Experts of a small language model: 9 layers, 64 experts in each of 9 layers.
Below are experts of layer 6 (counted from 0) of a mixture-of-experts language model. Rows are named router (the router's row for the expert), down (a neuron's output weights, with its number) and show model dimensions 0-127. Each number is 128 + 24 x the weight over its row's rms, rounded and kept within 0 to 255. Numbers have three digits each.
After each expert's rows: a language model's description of what the expert responds to. This comes from a sample of Wikipedia text that the model never trained on.

# expert 41
router:115129137144106159096148119162127119135105157119105104118125125126112112147147148122158144101135119095184097146135163113103119147153075160182123117145149114125121107112101120125187135075094092138111164131145144166163154119132155144120158165157168150125160122136108139120154121099104128133123122190123136081118108110131151111136147149150103174151167115182149122123132138113152153142123
down0:156142147169089139143100156126087115114143143133154149132175116133076138157114137139106138114129117130140084166131158119135147121157156130149134119106100107145157096122157138134148055119143136135117147134162153112140134123146122148097124123130116127093074132158155117114144150131137131134090133128135167105161133158103105113146122111148158146120167116169104106131134108161116116087093
down1:129160149129120146095112126155161146118097097124104174144098126126149104135143124143145119165120068104154138145111100101100155165147146102173133150120114133134102112111152139110153146129140128146100152116122129096106128153190104135072143132128151119075099145138120143148111115136103123170106161158143142138114098127135134100094133126153119167134164094136120131145146096140097155141128
down2:135127108104100130160173126133136170101132085117151140118135112132160112119135137117137070173107086142094135150158159137130162136133144104088149112179138123148127113081141078161122106167123145127129172145138128114156123122105121152138155119120121080137131125132135137084125130171135091112159154113125114112123122150111133111096139071154145126090127145139162160111174146149130135109129
down3:107132111068109116136124168109109148101095155091110136127086114123127155104086104151143157123130099134138116117124141104133101088129114135140110055105099155159099117099141132120125140142126138098085098155080144125132057101112176160148152122108072128107120142114131092142128117130136126088102119103123166111145139162117088132180112115107140098115132138139109090100120130168137118104141
down4:147117075130126117131156101093146133126137122085145155126163115134108107117147137149150125158102086117117088151105175098102125085084117142105117090124135137095161121153135087119118122152126178161116130125113151121104091123163079150118143105107120124121141118145104146142136174135095141146174098120155114150129138109133110118149162161122127114109178140129182116117162120127128162111115
down5:173108147190106087110079111140103124102113164174116137135140141185114143166107161119132155139135154156144132129088132124128137109113145168129145126110096140078127141141126103153135109103115110141102102176151121155204095139117104136122105113088174140148157135139170135114117148119133138148125109121106121163083075095129112088131120117128163135139124115128126075121102112129121182138121
down6:146108126108097075153140135130125144129125133140120130125155139103107122160120092148135130144153129125092111130166113123103149140119131152122150146149121128107130130145147133128116101129122083096112159074114155140120118111126116120132122089146166140159094096116098120121145137110157116118157120077136136144132155166129131105149136109085147105152102181065140122142129152161163115100137
Description: Two groups: relative words and clause openers after commas, such as who, whose, which, including, he; and numeric cells in sports standings tables.

# expert 35
router:103123140146084150083154151132117114142123109147098128130151127147144139126102153133118134110104151111185103134131151160143185113155084189137152127107143139130081100127147150144125121085122157108144101159185117150143168082146138124123101130107120116122172121093136117103090099116106113145114107120114131108128125138143144154156112157146125127122194118175159131140106089127138141128140
down0:148162090110152125106141117129080137133130122120107104137118111137066108110154126113120113091136150099113133130169097090154152102148097169150138137102064128111118125139133125103116138119129178188134079168121156145160097107162087139105081089148165167167132125121151133120135136149107130175095126114159140111119132126145091139076105133141130102139078091147152121087134124122111104137137
down1:136069125121160120106104086120181124134131088153118116090166124087104158105106105115137148143117152135145098117118111142094119095095159107138139133145144125143116102150110151108118149142152150120108145126143155058085111140162138131143144147139116105114087122109101146171129146127124098113112146134121095143081143100106100112151096141136164133131124124111155112184114113134119150149163
down2:122217123133145137127124124136055148077122135111142128154084074086141182144110127095110112114115115123130104171171157126140123144144155166130150156115092147117095121140145124115118165131155168106134142100111158132149147145168144115125107140122112082101116143121148111160166153187096122102085103135110141123102132119131114131144147173178125129129145116088151125164128131143093117148126
down3:141152120103122113165092135112119164111124152142143166113119104109092126129146103139097156126104123099124113097084096136132127146086167134125135107148148113140144143096176094144160129138116131134080150142106122093081082150137084150100145125179102152115120142125129134125145151137151133106140132124115087131151112130122088105157166097080152081128134162161133164125119171112121168115121
down4:138108109101087129164118131102145119155137128150111148109138111091121157122108072130141171146156141162113148113113161145141081138151125117088097123142135127119175093123125157135157141119132131129111105137096125117116141134106121121122124099137144138128108127099141139133182135152101091106138195117120113131120157148134122097126179126107099145105115132124091176129111117131140178112132
down5:187134109126125165110097133130122098095127149121146111136112126148116150148135099141153134134119128124150095137142106114144084163089114118134156116098178122133139143134105155158072122113149130124122129159114170090146133091158097142138114124141153146144130134107096119115107116119117128136131168166164112132148149142141141125126096130143107177139144078134101112117100084102147113125116
down6:114140130112149141135103113135080094114156179117125108129148139134112103151130147092124154120163146117134145184101134102137134114171114137123154138078137148085146093153139126152165135095164106139119108140103130131172124122135111144144072152162112116170145138129123138116137148086106122145106094126143098140168095110141116170082138125109151138105107083124128176114125138129121106134167
Description: Chinese, Japanese and Thai characters and byte pieces, plus pieces of rare Latin-script names such as taxa and Māori place names.

# expert 34
router:110115106123086149085151140157103143131086144133094124142130153114133157128078177146139112106112159080165102143142133133139128123112092207184125105126147121106102148128111131109133136106156123081138119157133114128148162124142139114126097137090124136127164157126114142093120101104145117154123103166078132125149145126115134125123092143145141138110118098180143127125120128095121114153123
down0:139134120120154131156121094111132119093151142135138132138148174168119102124167128125130149122143102182140150115084138111105116084139141100107126126132127105147133105126139112088126140135098104120107168100106161113116164154125150159143138150144120187132110114134146175145126148139149111145108121114190115143132124095171111113135124126102134151087156103128109132122165136145101089164115
down1:131175138138164134091099115108139104153135119136118143089165096181105137100125191123136095107146121135128120146106126094126135126137151090135085132108169119106136161148088104132135145139135132139134143089121161147145124153118162140132142074158161092157159147102087157106132146118130116154136146129130138088095102137125120177136123111166142146095134122125127136167159160144177074128091
down2:147124163127117119132096142149161116114122119135124137150119130143153068146099153127139106129186127128117152129146174104134106094122145119131113144128128118159126093114155099113104073098142100130088121111141168138086125119178147148126098122135132132119100130136161168093136115126115135107146137087151119129106141140124162125106170126137157150106120147121082134149087137102090104106074
down3:083105153131114096136146098095137137139104112127127126103133197142113140121123133156093110095131129126132112082178118124117128096149140130108148126123121100149091137092146148133105148127165111126159136106107120143142140166088156097111072124131182136139096120135120139115177144128117126125136110126152101151094125117156109085108099114161130129177136090169120131100133166124133122112168
down4:147119039139095121130121109166159147142158137095137107150122129150120115109125121125126137120148136120112144107091132107118070153111125141141118128088117131129116163145123124119109144087135083166115109093117107111107182113146180152115092105143165150135151114123122131137135153123149119156108114151146137131101148108154147175107127164120113139147100153117104143139180115144093084185120
down5:123110099125127102132137183130145134124123133116134123100135122177072151102138132113121146137112106111159149155134136174155177123172087187116106116118105150139128158126115106154145144142140144142125126169122111162106175124162144119172161125096129123135152146127149096151126122140125141092174117148145138118131131131158141163143113145099131099127143089151105141133124176146137149152131
down6:091153093125104158095130135123136101140105126104170114140128114132106151112122166125116109149127129137108155161166083116124129177150097152159130112165122141141116154118134143105112159100123157147119140137141123110108151126155168149134123107138111165154155155096064124129128140103144141104120128146144098153118149105157156128157124101178079111119129112117166129139128128134140125134134
Description: Blank spaces and first digits opening table cells after a pipe, in election results, league tables and squad lists, such as 4,348.

# expert 18
router:145142130122110174109157113138143133106107130134114093138124135121098150138113193138158104167095157098142087187145132109129134163120052156165124114113144119121129128149081099116148128130126091130116123156163146146116130133158129136105084144117155155131159102144090154127110106047119101150108131133111145105100159128136174138153112149174105100168149093165124163116132127106147119127129
down0:124168140128139106126194110108170167146090108147068149184148136137146122174122124113129113107123115088139115141129101135104091124142122097178140131120113134170087141105153127140122091186149153111148097161120153116120105142095098114112124155119157137139150114127127140158122138086101162124114098129121129122142105137131111165120118115140079104143124121166091144167144136157148117100152
down1:125112139133109108113167171115095134138102099121124123119116106120130120160098102122140134124111132123133091118163190124128134135093116128183145109109183138106100163099119119108125101130154171117121168167134134108125133123156159138110140123078162112139130145094080130098114084134085133118116104143132140115160146108141155172123094116148095096125137110096083151113129116089109129097095
down2:146148148147115120100080149112147139115135148099102165126118121121131172195141120108146111172137152119136122124126106139150129123135152118148125199157145125093128108112150106115143125102122090125114127130121130074055120190167120131105182138083144082126128138127067153121102117166147131138158145131099120182154134112134123098098127119094162116107142152129163111114145083155134109144114
down3:095105113096066125118142121156139113133167123090130124133166140131152134111068112151100122127135168124128119099146149118117115149129110101087102112109116165163112113123098117152071142144159110107141164125153135146105121133137147131098114153134094163149133149075127120110174130094105114108131104118144099101100131087159118231115161136091104138142082115099154118130122086147150159126158
down4:144142155096127140100135144197092132177127139148125146121114166094104108107128106111145124160132135097124097136105131154131153114161123172116113116101112128108162154104085092135091092137154104134146172123138141153150103115150133149118132115112149122132166136103110138133102077115122153116148185164128106125113079118126159115125142101115142112134100155087129130079120138093154154155163
down5:146132114146133141063166152124125119127130167140179110104138123143098124103135152102158141107109112144164095119162160145122145154152105101114145167140108164136108155145103108114167119122132128146102160150121120129099122076112156156090106157136105117125133132174175134114131150093172138137126138073143103093122118127142121071120143124127146153134126092123147132078113182109135141078164
down6:118135149084095145153120130111144180114151140112179163120150156136131153131112107104146113143120109132131158143135089120133121143147092140146135155134096149107147121101125136177170098118139131103167119155089158168092140092140168116108104119125118090121126152117134118101157141174110155106141140133096079096108196099113142152126138121148125145140077112139118161168148135161163153112101
Description: Subject pronouns and name pieces opening a clause in biographies, usually before a verb, such as he, It, they, Parker moved.

# expert 30
router:096126138126088124148139156149140127134117107158154063162142143159111140112103155147126093145104190127104107131131151138153108148116090149155165086133111095110072085142138123163156131073150129116134099157184098153107131113141139119161172120147129136141150151128125108097128130125136132116155113139129153106117145103149090160128103138137115139109140120134111128131149078164135151152114
down0:126111151121148135117179172124150110126146145092125148117144138190112097150135118107121135110161163127123136142147130115156143165136088105099118085126098127100114122094176109133144133106083188102104146113108134112078123082141163150117107096138110192135136111112100130106122163120104132182118111097107140122118130123122137130102113122124133110151128099109097105170147100115101100098161
down1:152144173125095140132134104092144145118071156132082182137134149114153162166117118154094131131108151105126050131122140078102121142131115144164102125113133106124142119136106127115111137151156117156114127142140182088132142130108106098154082125187109124148136131155115099152098094172075166084145081162131140156120147143121102135140144129130147124153132139132128152119094149144076137158106
down2:110121116134130089143126112140103126179105113152149172122124129098147113142123136173124159138148074170141141137137103127093150118110091132122090096099171157121077136168141110139133100157128104090113130148114138099104077139130125099128099134139095172143145126144101139130116165137165202113087125162130108109117143149103132107181110177150153165154152101168162085077165126131120149121143
down3:116079130103146127137120096096111102126168121125079138149122123129136135102146144120139119097133120119143133119143105122094144141187093127104122153147140147147115147126107104150156153105105121197131110117142160152187149148143116131116127115103117164137122147098147143154133114138150076101105135141144153127110128099123167140114141139126128141164134122135129127163163134154095124168138
down4:109102137154120147126151158133118147091112094154097151119137114132125093107133140131154149138126135109156130141101120102143145114150133121124120127131104106092112107100155112126077127123143088099128115197161167148131126127224136105133131137144135141121151128077114147082127115102224104084099171133092134104092109104162143129129169127135132119136127122146113178126160136128150121150097
down5:183187169091143144146089128133108099095131124103113135124157132142139126131096152121141135142124116126099136114129103104115162100149130129128163178105121108100097164114131159125135099130130111151103167150143127115110123185114122170142118085094123126108085152128126111086114115092172094113095179153135131201124126187117130100163135094150087143096131185130119117086082104134113119143099
down6:132159177182134137132122149115113088111099127101153159150131098134141148117146086097128103127116124125138110138164133135160094148133091126161131132132137140124134110135126120075089172136173086142153119100126121119123110130148134112136121156087148126133166183099176108163119158087116105118089136111081108121116129111175127136168126131121101156144137108133089081132172154120136131128123
Description: Pipes, spaces and small numbers inside sports and election stat tables, such as win/draw/loss columns, vote shares, semicolons in records.

# expert 7
router:132136109130099133112137126105148155160107129132086124197116130126169119110110132137120105099146156107133101161126138161116136144150063155160073147116156077140068094115154116110173110074120089124105147140142111142150147110135129128110121141096132149141149088126107148104153138101098146162096117176076130114121137120127133119130128102152098169108191104197144132173152116142127157134131
down0:106170135080130140133143079146100128151132137138124094110136124148128139095149130114157085107161099129150103097136144119131121106123129107115100090147132129070136109140107151098129146136151172079136126094167154158109109094120159139121108126124081126093092158136096147130129134096161122116132129128116167153124103161181168139151150134121102145099113187152134107109135116093091144125092
down1:124119162112100133146142089063170145094165126130116114091151126137124127097115087134120126105161158171142126142110100104140169146113128133131125121124138093112154120148109130128114171159157142132133134120152148140105109186108113122121093096058137137148146172128147106162132174150170115129121107103103122131119154141134110098096151118080135135140140073134171104175112180120168166177126
down2:149159112124100112088112142118123123161115079110091139131123112156139162126091148137132141087136125182103118169117107164148136120134131105091127133134096144149128126120126113117120155162156115192128162104147126112141139156141120129128109115131127142121095132157145121166133118120141077135150114137137144107131112119118110122198188106158116139082190116135109110074113119141124141136117
down3:136081116093137093140108113109149104104110155095136141107082149163100184134139094152166118136133151116179064104062116115133122093092111118115123117114130113113125114106151127149089073182151125090122126119138148109099122114127139123153127150111172123129127079146145111129122154135121149155151116109127110128096147118084097144114144144146173105112130163121130094099148090127099142128160
down4:076130122112155121118114107093116119166091133130141117112136145155138136087137130128140096180113109122141103128140109091111127127146133129143097150127161138142118111100136172133117124082153113132135147155104135150118146107075166154152159160103099145140087172150141138142104132144143129139101128150135134130107148159094097113130055141172107120127088162163156125146118135093132150153122
down5:163179157129097094154112145148064162118124133166136119110128141108136083124159155150141130118152118155135099109118161120165193155079173123135117125163116131124106145125159122119110126093135132137142151141095131111153111150108144144084108112126166136116120123144133133126146111121155133090107115165107127106096117145148152137100106173152148120120126148112080137132120131110086130115154
down6:135110109140129069134152140113134152141123118129092143116126135116119098122139099108152152110152118134126130122104124131113119120109141110110096123144127148080104143110111078076095135127141145153109122157092126154087109127120076102079151089107104143137114118163143142152117109091122148100109119124105099112125121154145153114135090118121083113119119154138101130137135102114129143123134
Description: Prepositions and linking words after a verb or noun that introduce a role or name, such as as, by, titled, including, called.